Weights of a small mixture-of-experts language model, trained from scratch on English Wikipedia: 14 layers, 4938 steps.
Below are experts of layer 2 (counted from 0) of a mixture-of-experts language model. Rows are named router (the router's row for the expert), gate (a neuron's input weights, with its number), up (a neuron's input weights, with its number) and show model dimensions 192-223. Each number is 128 + 24 x the weight over its row's rms, rounded and kept within 0 to 255.
After each expert's rows: a language model's description of what the expert responds to; "comes after" lists some tokens at least twice as common just before its tokens as in all text. This comes from a sample of Wikipedia text that the model never trained on. Tokens count by the router's weight.

# expert 63
router [149 110 141  99 115 141 134 102 150 119 108 163 146 109  68 104 124 153 148 124 114 105 158 106 136 143 136 154 105 101 146 154]
gate0 [148 144 162 127 175 133 136 122 176 104 106 172 116 141 105 110 122 104 137 133 135  91 157 139 148 131 116 160 150  98 131 163]
up0 [108 108 121 126  75  98  99 136  98 107 155 141 143 132 106  90 130 137 127 122 140 114 113 148 152 137 106 158 102 136 133 126]
gate1 [102 153  90 120  73 122  81 146 103 139 115 155 112 141 106 127 151 119 174 111 155 113 151  83 124  88 144 149 129 103 104 172]
up1 [ 96 132 109 129 114  94 120 160  93 101 115 119  77 142 110 111 126 139 160 134 153 138 136 133 141  99 158 126  99  89  97 171]
gate2 [151 101 110 141 169 132 115 108  97 167 151  61 160 120 140 146 131 168  84 136 108 129 134 149 185 112 121 140 160 133 112 138]
up2 [172 145 131 123 127 106 102 132 145 110 116 132 141 124  84 155 130 104 136 152 103 115 138  89 140 143  87 132 130 133 113 155]
gate3 [107 115  85 109 132 118  85  90 157 140 134 145 169 141 110 165 129 151  88 106 125 140 118 141 121 125  96 127 125  86 104 121]
up3 [123 124 112 102 164 123  95 139 130 102 134 175 116  91 188 141 103 106 128  83 134 140 126 131 117 139 109 125  78 129  84 109]
gate4 [ 93 178 154 109  58 150 164 130 148 149 129 140 128 149 122 108 121 164 151 175 104  72 150 155 156 100 118 151 120 117 115 126]
up4 [135 111 120 125 134 148 145 142 111 176 129 115  65 132 126  79 122 150 131 123 106  95 163 115 100 107 129 157  98 111 142 137]
gate5 [131 105 124 130  81 140 115 115 152 128 141 139 142 157 151 150 146 116 131 112  73 121 122 164 105 131 112 190  82 143 132 134]
up5 [109 147 116  94 194 146 114 180 127 118 130 122 119 167 123 114 111 141 132 155 110 144 132 145 123 128 156 111 121 147 102 157]
gate6 [112 137 113 151 136 127 151  79  94 136 133 134 155 108 172 131 125  91 104 128 116 140  81  90 149 140 151 104  82 111 140 149]
up6 [114 164  96 150 125 121 146 117  94 126  95 124 120 116 212  88 108 103 144 139 126 162  68 104 137 139 139 104 125 136 125 145]
gate7 [150 140 140 134 118 155 117 102 104 108 128 118 177 105 128 132 131 109 141 105 134 109 125 118 113 136 117 113 163 128 127 143]
up7 [144  61 123  64 162 128 112 111 122 107 128 173 119 127 175 135 113 126 132 166 119 127 123 165 116 134 119 113 161 118 123 108]
gate8 [130 126 133  94 106 132  81 116 120 128 137 114 157 182 115 179 137 120  79 152 148  94 155 126 142  94 105 148 130 154 133  90]
up8 [144 130 107 123  99 136 127 186 161 121 146 122 101 122 139  90 129 114 172 110 108 144 116  98 102 110 148 145 149  98 116 100]
What it handles: The words "the", "which", "that", "this", sentence-final periods, table pipes, heading "==" marks, and line breaks ending paragraphs.
comes after: " of", "\n", " in", ".", " to", " on"

# expert 58
router [151 106 113  97 122 150 142 105 155 108 122 130 152 121 102  98 107 153 159 114 109 106 149 106 131 123 132 164  97 121 163 160]
gate0 [106 117 136 155  95 130 103  80 107  93  94 167 149 129 137 105  98 135 146 126 138 126  67  70  99 124  72 114 131 121 141 121]
up0 [133 116 128 132 142 145  89  77 207 135 119 129 111 134 124 121 138 162 127 125 102 161 141 137 123  98 121 148 112 135 159 105]
gate1 [105  91 105 111 131 143 105 167 120 118 126 138 156 125 108  91 121 135 171 114  82 176 143 162 156 109 157 138 151 118 103 136]
up1 [121 113 124 125 136 112 156 151 154 100 156 122 157 130 137 160  93 129 126 154 117 136  93 141 126  95 163 147 162 114 131 173]
gate2 [126 142 160  88 149 150 135 115 156 109 131 156 135 135 123  89 151 117 118 117  98 102 115 136 120 105 139 166  83 160 128 100]
up2 [142  95 135 130 132 100 106 108 133 171 131 177 152 121 152 106 121 116 141  92 135 106 147 198 130 128 113 157 123 161 137 160]
gate3 [145 124 128 145 101 144 128  97 125 102 119 129 146 147  80 106 159 125 127 163 159 118 162  87 114 126 160 140 129 128 104 143]
up3 [130 128 120 145 104 137 138 138 127 123 113  96 168 140 129 136  99 127 166 140 153  83 168 125 133 114  95 162  87 139 118 121]
gate4 [155 135 135 133 165 115 116  64 110 100 111 111 132  77 146 114 114 113 158  96 114 146 122 146 156 123 121 168 160 137 123 132]
up4 [ 96 136 103 131 152 139 129 113 124 105 114 139 188 146 133 162 118 133 128 150 125 111 133 155 105  82 150  96 124 131  92 121]
gate5 [139 101 121 115 127 134 112 102 161 134 143 155 120 147 145 135 102 125 131 117 133 121 113 132  99 132 117 179 162 144 157  91]
up5 [162 112 107 124 172 151  74 135 164  69 120 118 129 148 106 139 174 141 135 107 139 137 165 116 136 154 102 165 117 101 153 134]
gate6 [160 167 123 111 165 110  78 130 170 109 120 147 138  99 126 163 161 111 100 128 107 126 140 127 116 110 121 142 146 117 126 105]
up6 [117 161  94 102 157 125 148 127 101 122 141  96 140 155 101 114 124 101 132 134 105 131 134  97 163 121 120  77 130 144 101 129]
gate7 [102 161 109  98 101  96 146  91  98 107 133  90 173 124  64 160 144 147 141 123  90  96 118 139 105  84 110 136 127 101 115 137]
up7 [133 100 160 121 113 108 159 169 111 139 124 127 110 128 116  95 108 111 114 120 124 126 144 119 135 128 139 122 149 182 103 149]
gate8 [101 112  84 117  91 162 119 128 130 116 126 105 154 152 140 110  79 143  92 171 142 117 202 133 113 185 125 147 108 139 124  85]
up8 [ 99 110 106 143 160 146  76 101 103 104  95 166 120  95 152 128 137 133 120 136 103 130 122 152 169 127 111 136 103 115 136  86]
What it handles: Hyphens in compounds and list-item dashes, Japanese character byte pieces, and word starts like L, Le, res, as in U.S.-led, res-onance.
comes after: "\n", "re", " b", "on", " Rep", " ad"

# expert 38
router [162 109 147 112  98 140 137  99 153  85 140 149 154 125 127  95 152 157 162 124 104 104 149 110 154 146 117 160  94  83 158 140]
gate0 [109 115 140 106  99 127 162  90 110 141 124 136 164 124 144 141 119 127 194 137 111 135 115 141  64 127 107 132 124 133 140 165]
up0 [ 85  99  92 146 177 114 150 128 160 172 119 166 126 104 118 150 144 144 141 135 121 192 136 136 147 163 134 120 141 157 156 122]
gate1 [120 149 155 126 128 125 119 109  67 147 136 147 193 123  97 131 106 135 105 118 135 124 133 125 152 137 154 107 168 139 100 128]
up1 [126 100  90 130  91 143 135 130 155 121 159 108 118  97 208 133 138 135 104 126 147 136 121 106 142  95 174 176 145 111 152 181]
gate2 [108  83 182 110 180 104 115  68 115 142 112 129 135 119  83 115 123 112 154 145  89 121 113 114 136 149 151 114 128 121 106 115]
up2 [ 80 131 145 151 182 138 150 104 124 160 118 173  96  90 135 177 146 152 121 111  97 112 161 136 106 170 109  89 155 101 143 155]
gate3 [118 117 130 100 137 127 175 161 176 121 135 112  97 139 121 111 133 110 169 106  98 101 133  81 119 131 136 152  64 141 110 106]
up3 [154 138 128 120 152 131 191 155 150 133 145 131 131 144 146 165 141  88 127 149 128 156 166 141 129 103 166 158 139 170 132 141]
gate4 [169 151 143 119 154 150 115 132 117 107 134 124 135 137 130 160 138 169 153 140 126 145 159 118 103 113  89  96 153 142  94 101]
up4 [124 167 109 141 144 116 151 154  47 137 125 143 132 117 124 127 150 151 133 164 122 131 163 111  95 118 123 146 120 137  97 154]
gate5 [103 104 117 115 102 147 174  75 121 131 137 125 140 157 128 101 137 125 128 122 130 111  78 130 134 122 130 116 138 130 148  87]
up5 [125 138 140 138  86 131 146 132 133 171 125  90  89 128 169 134 128 181 146 122 147 160  97 123 124 113 112 120 159  91 149 119]
gate6 [151 106 102 134  91 141 151 114 138  94 130 154 130 129 135 109 124 184 113 123 126 125 145 133 157 111 172  74 137  99  85 119]
up6 [193 111  96 138  87 177 155  90 137  93  98 180 102 123 119  93 154 173 117 141 124 141 148 137 133 135 156  81 146 138 112  93]
gate7 [114 109 162 130 150 165 109 123  82  91 109 116 137 163 147  99 119  88 148  88 166 103 151 113 140 150 125 152 159 100 118 131]
up7 [105  95 152 116 122 150 125 166 130 112 115 130 100 191 156 129 115 128  96 129 147 111 161 145 184 120 143 152 122 127 116 159]
gate8 [155 119 139 102 119 141 135 167  78 134 142  78 114 130 131 160 151 132  74 145 144 130 127 145 157 146 147 143 129 115 134 183]
up8 [155  78 153 109 129 102 140 176 103 135 123  91 134 127 108 153 138 130 115 133 112 136 113 154 135 154 133 118 111 113 137 160]
What it handles: Leading digits of years and table numbers like 2, 19, 3, plus word endings closing a sentence, such as are-a., Canad-a.
comes after: " |", ".", "|", ";", "cc", "s."

# expert 43
router [157 108 125 105 117 120 136 102 152  97 124 155 148 109 134  96 123 158 150  94 101 113 152 105 153 135 138 145 110 106 152 150]
gate0 [121 103 121 121 129 104 123 107 129 146 128 131 136 153 175 145 111 136  94  87  91  95 136 102 123 164 151 129 151 127 115 149]
up0 [104 103 151  92 156 110  91 133 116 107 138 129 165 160 165 120 129 115 116 111 128 173 111 156 122 103 129 102 132 156 100 153]
gate1 [179 129 116 116 101 101 149 131 108 168 148 123 155 114 125 138 126 132 160 151 117 114 169 138 129  88 142 126 147 114 128 144]
up1 [125 134 135 129 112  90 158 150  99 168 117 153 154 125 134 107 149 152 127 169 148 124 108 129 134 126 119 114 168 120 137 127]
gate2 [137 134 126 174 129 116 137 148  81 116 121 120 144 126 121 109 117  93 148 111 134 119 149 112 164 119 126 109 155 122 119 143]
up2 [ 62 111 144  67  94 128 120 100 140 131 129 102  84 170 137 128 129  93 163 107 143  80 119 148 140 135 141 137  93 119 136 107]
gate3 [171 137  99 109 102 148 147 147 104 154 135  72  95 124  96 153 118 139 107  95 138 166 155 134 115 127 115 127 101  96 131 144]
up3 [156 168 115  90 122 150 102 160  73 119 137 115  95 121 121 177 138 135 111 115 154 118 140 174  98 130 128 150 144 155 128 169]
gate4 [178 109 139 104 166  88 140 135  83  83 128 123 107 119 117 140 110 175 144 121  95 151 128 166 149 141 155 122 148 122 136 118]
up4 [ 81 145 119 127 154  93 122 134 122 133 169 139  60 137 142 182 128 152 124 153 125 141 152 133 145 122 150 142 111 163 152 110]
gate5 [117 138 140  99 147 146 130 134 168 138 129 123 161 148 138  91 142 140 143 145 121 122  94 114 134 109 157 123 141 146 161 110]
up5 [102  99 144 128 100 123 132 137 114 145 130 160 173 117 118 142 143 117 121  69 135 134 161 124  95 133 142 113 105 106 107 110]
gate6 [103 102 117 161 109 108 122 146 120 143 109 190 122 120 142  89 130  77 159 106 114 144 151 128 158 152 125 155 131 158 126  92]
up6 [155 137 108 124 167 109  95 120 117 103 124 147  99 134 125 145 135 112 109 148 152 135 117 145 114 141  98 185 142 151  78 119]
gate7 [166  88 140 130  82 137 115 127 119 105 136 122 131 127 150  98 155 122 117 120 118 139 113 161 142 132 105 152 121 112 131 139]
up7 [108 115 103  94 118 109  89 162 131 134 144 118 100 111 147 109 145 158 132 170 123 129 108 108 177 113 154 152 119 148 139 156]
gate8 [130 138 135 128 128 134 124 173 121 131 123 124 110 115 166 155 107 179 149 134 121 150 214 124 138 153 118 113 133 164 102 115]
up8 [136 133 149 114 130 109 146 140 128 117 142 135 122 124 139  97 152 142  95 106 148 142  90 114 112 119 129 122  95  94 161 156]
What it handles: The suffix ington in English town names like Darlington and Accrington, year tokens 199/200/201, and name pieces like i, m, ax.
comes after: " in", "|", " the", "-", ",", " New"

# expert 8
router [147  99 121 105 120 145 137  97 161  89 134 133 153 119  83 101 114 157 146 118 113 107 156 117 120 146 151 154 103 152 150 153]
gate0 [117 119 119 133 120 154 165 101 139 139 151 107 163 120 158 138 100 119  81 146 144 142 111  99 119 158 144  98 129  93 128 133]
up0 [142 146 117 124 150 161 137  86 125 111 124 117 152 120 117 150 141 135 128 159 115 121 123 126 131 137 112 122 139 145 142 152]
gate1 [137 113 132 113  94 112 129 152 101 134 118 106 170  90 174  72 165 165 142 129  91 113 153  98  98 139 138 128 132 116 147 115]
up1 [141 134 122 113 135 127 164 131  75 156 110 159  71  96 117 112 135 179 146 195 122 131 118 117 148 105 126 156 128 154 150 166]
gate2 [131 169 128 117 136 126  78 118 100 126 121  82 183 119 169 109 126 100 162 128 140 124 122 126 158 125  81 130 126 142 132 149]
up2 [161 152 140 142 160 104  98 131 136 127 125 126 136 141 134 162 143 137 130 126 103 115 138 124  99 137 137  74 106 128 122 123]
gate3 [129  67 124 124 125 138 157 153 130 150 132 127 104  93 129 121 143 149 114 117 162 110 171 137 126 102 123 133 169 132 134  98]
up3 [124 146 154 152 144 138 123 171 133  59 146 115  96 131 130 140 104 124 154 110  95 136 137  78 134 106 144 105 103  89  77 122]
gate4 [ 96 136 109  88 116  97 148 122  91 156 130 162 115 116 134 145 150 137 157 108 163 141  99 111 110 113 141 135 127 180  89  87]
up4 [102 122 127 135 117 150 153 113 139 146 134 134 152 125 107  97 129 113 168 115 100 119 123 151 148 105 127 123 134 117 142 148]
gate5 [106 128 145 165 102 130  74 121 131 128 148 121 174 115 118  65 129 150 159 131 108 120 162 152 137  88 155 131  89 113  80  87]
up5 [100 138 125 138 112 168 127 129  97 113 122 137  77  90 135 177 122  89 124 114 134 116  51 120 130 151  94 152 140 155 138 156]
gate6 [127 136 187  96 106 134 159  86 154 176 129  99 167 138 152 127 137 153 139  98 126 114 141 117 118 148 108 126 112 130 125  87]
up6 [ 86 120 119 124 165 104 124 113 129 122 163  95 148 144 122 118 114 132 102 113 132 110 136 103 166 154 134 127 146 121 164 112]
gate7 [121 181 114 137 107 143 140 113 111 127 132  89 167 147 118 150 146 152 141 171 158 135 146 172 135 172 118 130 112 139  70 151]
up7 [128  89 171  86  89 124 162 126 151 107 111 146  98 123 109 118 133 116 115  89 106  96 156  98 112 121 130 118 127 132 150 123]
gate8 [101 107 134 115 123 132 137 129 143 115 121 133 158 140 157 155 141 140 154 159 125 120 110 115  62 116  83 119 102 169 126 116]
up8 [116  87 121 138 146 125 128 139 174  96 120 131 145 140 155 126 128 133 205 127 115 103 139 104  94  89 109 124 146 152 131 121]
What it handles: Digits inside numbers in stats tables, line breaks ending list items, and word endings like Pennsyl-van-ia, join-ing, 6.
comes after: "\n", ")", " inv", "ce", " s", "ced"

# expert 61
router [145  99 143  89 137 100 150  98 156 118 139 148 153 126  73 102  94 151 148 112  97 104 156 114 149 131 150 148  91 127 144 150]
gate0 [166 102 140 159 149 144 156 145 133 126 114 131 143 145 111 125 126 139 168  82 120  96 161 114 149 139 123 111 143 146 134 139]
up0 [ 93 115 134 179 127 139 143 120 104 126 103 110 123 121  78 101 111 139 124 126 139 133 142 130 113 132 134 127 175 128 142  71]
gate1 [120 171 128  95 121 106 166 119 100 105  83  94 111 125 170 129 133 135 128  89 114 142 126  92 121 132 161 161 125 117 126  89]
up1 [109 138 151 108 137 116 141 137 126 167 105 127 170 116 131 124 130 150 145 104 100 120 131  91 125  95 118 123  83 126 149 155]
gate2 [ 90 174 159 133 149 139 135 111 113 136 108 110 138 134 146 132 123 157  92 109 131  57 145 126  92 143 168 161 106 122 113 108]
up2 [153 161 142 123 130 132  90 112 115 153 105  86 113 115 159 119 145 138 123  98 199 102 151 143 168  90 149 105 109 107 129 120]
gate3 [120 120  96 141 154 118  91 130 139 145 117 135 148 132 106 153 145 170 150 136 170 121 151 124  88 150 140 170 162 107 128 167]
up3 [181 129 114 144 141 124 133 143 151 129 118 119 109 141 106 114 164 112 117 134 122 135 144 169 144 115  99 116 132 122 126 139]
gate4 [116 153 139 141  91 115 141 143 151 156 112 160 150 118  76 163 116 115 159 107 136 114 196 157 129 134 117  92 166  89 106 132]
up4 [ 97  87 103 153 127 119 116 185 116 116 157 135 112 132  99 145 151 137 117 112  99 153 182 145 123 108 157 115 161 113 131 110]
gate5 [147 150 151 149 159 109 105 119 148 133 145 146 138 112 168 103 107 140 143 118 182 117 128 128 109 142 144 121 102 140 118 153]
up5 [134 123 131 129  87 153  76 127 105 148 136 149 128 135 111 120 106 108  83 138 125 161 136 144 101 119 121  79 114 121 119 161]
gate6 [134 139  54 131 151 115 124 143 111 204 122 138 160 122 118 133 143 108 163 142 127 130 158 130 115 102 152 132 111 133 151 171]
up6 [130 116  39 102 143 127 113 162 123 152 141 152 154 116 136 146 163 109 122 130 126  96 158 136 110 136 146 113 110 133 148 122]
gate7 [142 115 116 100 115 117 129 111 143 118 126 139 109 156 158 120 172 176 144 139 111 149  98 149 103  96 117 151 126 151 139 114]
up7 [140 135 132 135  94 128 157 118 106 131 116 118 161 150 157 132 124 132 119 131 137  94 137 115 105 128 106 111 128 133 152 120]
gate8 [ 88  99 151 156 110  99 156 136 150 132 113 118 144 129 123  86 138 181 138 133 139 113 148 157 163  96 135 107 153  92 129 160]
up8 [117 125 129 110  98  93 119 131 137 120 103 170 166 149 175 147 108 176 162 126  90 125 108 125 116 123 106  95 109 141 119 110]
What it handles: Closing parentheses after years or scores like (2007) and (67), table pipe characters, and newlines ending table rows.
comes after: "\n", " |", "(", " (201", "icip", " found"

# expert 42
router [152 107 149 100 109 143 132  91 162 112 130 153 156 130 104 101 105 163 148 106  95 104 155 110 129 133 141 164 113 121 157 150]
gate0 [101 161 115 111 143 144 130  82 135 116 133 110 175 116 164 112 148 141 151 136 121  99 159 126  96 160 164 118 145 127 125 102]
up0 [114 123 131 107 113  79 164 198 106 140 145 103 119 146 128 125 145 179 151 140 113 107  91 140  76 136  99 141 108 110 140 127]
gate1 [174 125 132  90 103 121 130 106 122 132 114 148 176 119 117  87  85 136 128 127 126  84 116  99 125 186 151 127  83  82 151 157]
up1 [130 181 135 103 183 154 117 114 157 134 121 147 150 149 100 132 135 119 144 109 111 136 121  98 143  78 115 150 110 145 182 172]
gate2 [151 161 142 100 116 121 128 131 144 146 138  99 203 118 109 167 129 150 149 162 147  84 121 107 134 124 124 137 109 104 142 182]
up2 [101 118  96 107 126 109 116  80 118  91 137 179 147 145 140 103 130 131 138 106 139 127 144 141 175 129 155 105 154  84 122 139]
gate3 [106 135 145 131 183 128 135 123 134 147 134 113 109 138 120 132 138 180 123 141  82 159 151 122 124 177 130 132 111  96 102 130]
up3 [106 141 170  66 110 131 104 108  87 105  98 153 167  80 139  82 122  94 138 142 147 127  99 135 150  96 153 132 132 137 139 186]
gate4 [133 127 144 140 156 128  96 107 188 100 156  72 147 139  96 132 115 159 133 114  96 132 127 171 178 138 123 114 126 108 129 127]
up4 [131  80 149 129  79 158 139 142 146 164 147 129 122 100 119 169 129 126 128 163 200 111 147 141 116 145 128  85 131 130 104 132]
gate5 [ 92 104 119  74 148 123 168 113 165 104 116 106 137 126 154 169 170 111 142 145 137  96 140 123 160 131 128 124 134 132 139 108]
up5 [100 152  89 138 122 122  93 142 126 168 115 145 174 138 111 162 150 116 162 146 119 145 107 136 129 118 117 139 138  88  97 121]
gate6 [104 120 127 132 125 153 119 136 137 191 134 147 162 140 145 100 135 126 149 151 116 138 154 138 153 150 124 104 160  94 158 128]
up6 [161 158 113 151 112 133 150  98 118 119 129 101 115 122 196 124 109 109 134 112 133 108 125 151 116 157  90 160 175 129 160 103]
gate7 [100 117 129 134 162 145 101 116 121 136 112 165 100 132 146 152 131 155 162 145 124 134 119 127 165 109 118 155 154 121 110 104]
up7 [123 163 120 122  81 129 177 125 114 164 118  83 106 121 139 121 146  98 146 138 132 136 125 131 100 121 112 100 165 141  68 187]
gate8 [ 80 124 103  70 103 118 110 195 140 152 153 120 125 134 156 144 137 113 133 104 103  72  79 157 119  89 140 146 161 144 131 133]
up8 [106 115 138 133 152 107 127 106 121 153 156 160 135 119 130 124 147 133 109 156 118 133 163 133 157 121 125 166 124 111 159 114]
What it handles: Capital M starting a name, ends of names such as Syd(ney), -or and -i, plus line breaks and quotes in lists and tables.
comes after: " |", ".", "s.", "|", ";", " /"

# expert 24
router [152  94 127 104 123 139 143  97 152 113 146 167 163 126  98  91 141 147 162 124 108 101 156 109 145 118 135 152 117 114 153 143]
gate0 [160 101 150 147 129 164 113 110 153 140 138 176 148 139 146 128 130 127 121 142 128  97 159 129 119 113 127 164 127 166 164 177]
up0 [122 125 141 114 131 124 116  91 141 149 119 140 128 116 138 151 130  73 105 111 153 147 149 129 167 108 129 156 186 137 169 144]
gate1 [109 137 144 109 162 109 120 123 107  96 107 113 141 120 141  97  95  95 131 120 133 130 129 101 136  62  93 151 163 153 122 123]
up1 [102 131 126  87 130 148 104  98 142 115 148  91 115 125 142 119 132 173 106  99 146 126 156 154 153 140 113 149 163 130 150 152]
gate2 [145 171 121 140 140 139 130 162 133  87 142 138 147 138 128 112 141 146 148 106 150 135 148 111 119 139 134 109 134 121 107 138]
up2 [101 105 113 177 154 140 128 138 154 121 115 149 129 117 106 103 158 144  85  92 126 134 140 164 108 151 155 137 156 135 124 102]
gate3 [148 136 147  74  90 144 184  93 131 166 143 112 156 144 108 117 138 146 145 170  87 129 137 150 143  91 166 146 152 149 134 120]
up3 [ 78 116 135 119 140 147  99 141 114 102 131 132  94 155 103 117 133 129  98 175 120 124 117 126 149 138 150 110 155  99 135 125]
gate4 [127 108 126 124 107 128  60 164 137 144 172 132 171 147 137 158 170 150 148 152 112 112 107 174 130 142 106 147 128 102 105 131]
up4 [115 113 103 157 139 134 108 126 116 152 136 119 107 128 116 156 135 119 144 133 110  88  77 207 121  95 150 130 110 128 127 162]
gate5 [121  90 131 151  98 150 136 144 135 140 141 151 127 140 117  86 116 120 163 149 125 126 104 125 127 174 103 155 119 135 110 149]
up5 [121  75 130 138  78 136 134 108 171 124 132 154  70 142 169  79 126 128 119 127 146 128 104 127 128 155 159 153 152 149 100 139]
gate6 [103 142 102 109  91 176 120 165 117 126 146 101 136 142 154 100 103 119 114 109 102 141 137 141  82 147 102 138 135  93 103 143]
up6 [189 128 114 118 102 128 146 144 114 134 132 104  84 115 165 131 137 136 150  96 136 129 155  85 136 139 157 154 117 110 172 124]
gate7 [136 131 138 128 128 106 137 108 136 117 110 143 126 123 152 148 151 153 110 128 100 161 130  98 119 112 125 161 100 126 133 167]
up7 [178 167 100 107  71 129 102  83 174  92 129 116  97  98 143 112 133 115 123 132 142 107 125 106 114 161 110  89 200 107 129 166]
gate8 [171 124 126 144 100 119 110 164 156 158 143 102 121 157 139 126 115 131 167 130 137 165 141 154 165 125 126 115  88 113 122 164]
up8 [162 167 124 152  95 149 135 141 122 142 135 118 104 123 116  91 133 115 130  70  95 170  93 209 107 131 145 145 139 120  36 135]
What it handles: The word the after prepositions such as of, in and at, plus ending pieces such as -ames, -ones, -es and -ines.
comes after: " of", " in", " to", " by", " at", " and"

# expert 41
router [143 102 135  95 113  89 154 103 157 105 124 146 157 134  97  99 134 156 159  98 108 118 159 102 136 137 141 151 102 130 154 149]
gate0 [174 144 130  96 110 130 119  96 167 118 111  99 126 121 114  85 105 170 131 155 157 124  95 112 137 139 146 147 146 145 136 116]
up0 [ 89 156 139 148 111 129 157  95 126 107 145 166  93 123 113 118 117 103 161 118 172 139  71 104  80 115 150 143 186  90 120 126]
gate1 [120  73 127  81 113 124  90 128  89 112 127  87 137 151  91 118 131 135 128 200 114 117 155 100 122 112 122 176 162 121 111 113]
up1 [141 150 154 115 177 164 135 122 152 120 145 103 104 148  92 109 108 159 138 112 158 140 117 103 140 128 120 107 194 107 135 142]
gate2 [104 164 130 106 134 154 108  96 176 114 115 107 115 157 115  55 130 124 172 134 160 139 129 125 141 175  91 148 133 100 152  89]
up2 [152 124 130 121  94 110 146 151  84 158 139 159 171  90 110 133 124  88 145 136 120 140 136 108 154 150 150 128 115 145 134 124]
gate3 [135 148 110 124 120 154 109 114 145  77 119 141 139 136 137  98 124 137 126 151 123 133 169 152 147 135 140  94 110 186 133 122]
up3 [177 120 151 136 153 129 144 150  97 125 123 144 152 122 158 135 123 176 181 107 139 157 128 136 128 165 101 173 123 135 111  92]
gate4 [121  95 138 126 144 169  85 122 125 128 120  85 136 131  99 131 140 166 179 134 152 110 109 130 138 169 140 123 175 130 131 134]
up4 [105 125 109 106 127 139 102 133 126 176 101  96 132 104 114 112 120 212 187 125 166 108  57 124 130 150 148 133 135 133 113 144]
gate5 [106 127 154 133 125 146 116 135 128 135  85 122 165 113 107 159 127 118 110 176 121 115 101 109 146  84 118 130 115 173 110 103]
up5 [ 88 123 102 181 123 113 147  79  82 121 170 132 133 100 176 138 112 139 179 115 117 119 138 123 147 111 137 142 167 108 144 169]
gate6 [110  89 159 127 104 129 164 137 127 113 159 145 156 125 154 132 115 145 131 167 125 123 160 175 132 162 136 120 119 124 158  84]
up6 [132 147 110  99 177 105 100  56 129 134 117 115 162 125 122 140 132 113 102 123 133 115 119  85 142 146 121 122 126 126 148 110]
gate7 [136 124 111 138 143 103 153 134 100 143 159 123  84 133 107 129 111 147 120 139  93 121 135 150  94 132 118  90 138 117 137 100]
up7 [ 71 135 131 130 110 130 155 150 127 127 101 122 119 102 137 140 136 145 188 104 161 119  92 152 121 122 160 159 103 127 169 121]
gate8 [113 125 143 131 146 135 120 153 120 126 111 114 122 110 116  62 139 159 109 119 114 107 167 109 145 124 118 154 169  94 134 105]
up8 [ 71 122 132 128  96 136 101 174 167 121 101 125 150 115 101 106 105 162 142 140 126 128 122 155 135 136 112 103 145  82 130 103]
What it handles: Empty table cells made of a single space, the adjective local before nouns, and single letters inside names or plurals.
comes after: " |", "|", " bus", "overn", " 199", " 198"

# expert 52
router [145 114 147  96 123 112 138 102 158 114 136 122 160 131 106 107 144 152 156 136  99 101 152 103 144 148 121 163  94 147 145 136]
gate0 [113 124 111 153 140 118 137 163 101 148 133 152 106 108 149 125 111 149 185 172 148 154 169 132 138 185  85 141 164 153 123 119]
up0 [113 152 136  95 147 106 157 108 153 116 133 106 114 146 161 132 120 164 105  94 148 128 103 135  90 121 133 176 127 145  98  91]
gate1 [ 79 161 151 153 130 139 117 121 127 102 102 113 120 129 136 134 109 172 133 113 111 157 137 155 113 118 118 157 126 125 148 159]
up1 [104 135 165 180 135 105 129 131 110 119 124 104 127 123 154 129 128 188  95  99 127 126 132 175 129 139  99 126  78 153 134 154]
gate2 [150 141 137 114 144 149 134 110 162 107 132  61 187 113 147 111 107  92 121 109 122  93 139 172 108 151 141 148 138 131 113 105]
up2 [138 166 122  99 131 108 108  95 166 101 164 117 122 147 125  98 112 145  65 122 163  66 102 144  97 125 155 111 123 142 155 112]
gate3 [138 142 135 105 119 124 107 143 169 107 129 122 140 134 114 121 117 116 108 163 154 134 104 127 101 173 137 152 133 153  91 179]
up3 [110 117 143 101 136 129 109 145 193 100 131  91 139 149 120 115 137 111 118 160 153 146  83 145  88 177 109 165 115 141  89 161]
gate4 [120 133 154 142  92 112 144 110 136 120 160 132  89 172 158  88 166  99 155 118 115 131  98  78 127  92 120  95 143 112 124 114]
up4 [ 99 166 136 143 160 151 139 133 108 132 127 124 168 127 141 165 134 128 173 105  98 127  70 115 159  72 132  67 116 131 119 126]
gate5 [130 169 135 158 133 102 137 147 133 130 102 123 159 118 148 111 105  97 103 158 131 116 132  68 108 143 145 167 116 141 125  87]
up5 [117 139 130 104 137  96 157  92 138  59 130 115 102 143 129 145 117 131 141 124 108 163 103 142 113  89 117 121 145 143 166 139]
gate6 [164 139 146 138 150  92 114 108 133 119 124  93 136 125 140 146 123 115 136 111 177 145 143 138 146 116 135 123 103 124 153 121]
up6 [148 100 119  97 126 157 111 121 107  97 160 121 126 120 113  87 133 148  45 136 131 122 163  99 118 133 127 133 134 107  96 146]
gate7 [169  83 132 125 170 100 124 106 141 104 132 132 117 127 120 151 115 107 169  88 142 165 121 149 143 136 158 137 148 134 185 130]
up7 [148 173 121 170 145  91 135 101 176 111 133 156 107 155 132 123 128 149 118 134 106 127  61 115 106 146 106  92 109 180 117 147]
gate8 [131 104 133 144 140 117 173 134 168 113 117  99  75  94 134 150 125 129 179  99 123 150 146 121 141 129 126 154 193 127 151 156]
up8 [123 114 140  70 150 188 136 139 155 139 107 131 138 135 124 108 125 129 137 118 133 132 109  99 115 104 137 144 127 129 160 156]
What it handles: Inner pieces like ipp, oun, anc, av in Mississ-ipp-i, n-oun, Adv-anc-ed, plus table numbers and scores like 11, 17, 19.
comes after: "\n", " |", "\n ", " s", "|", " sim"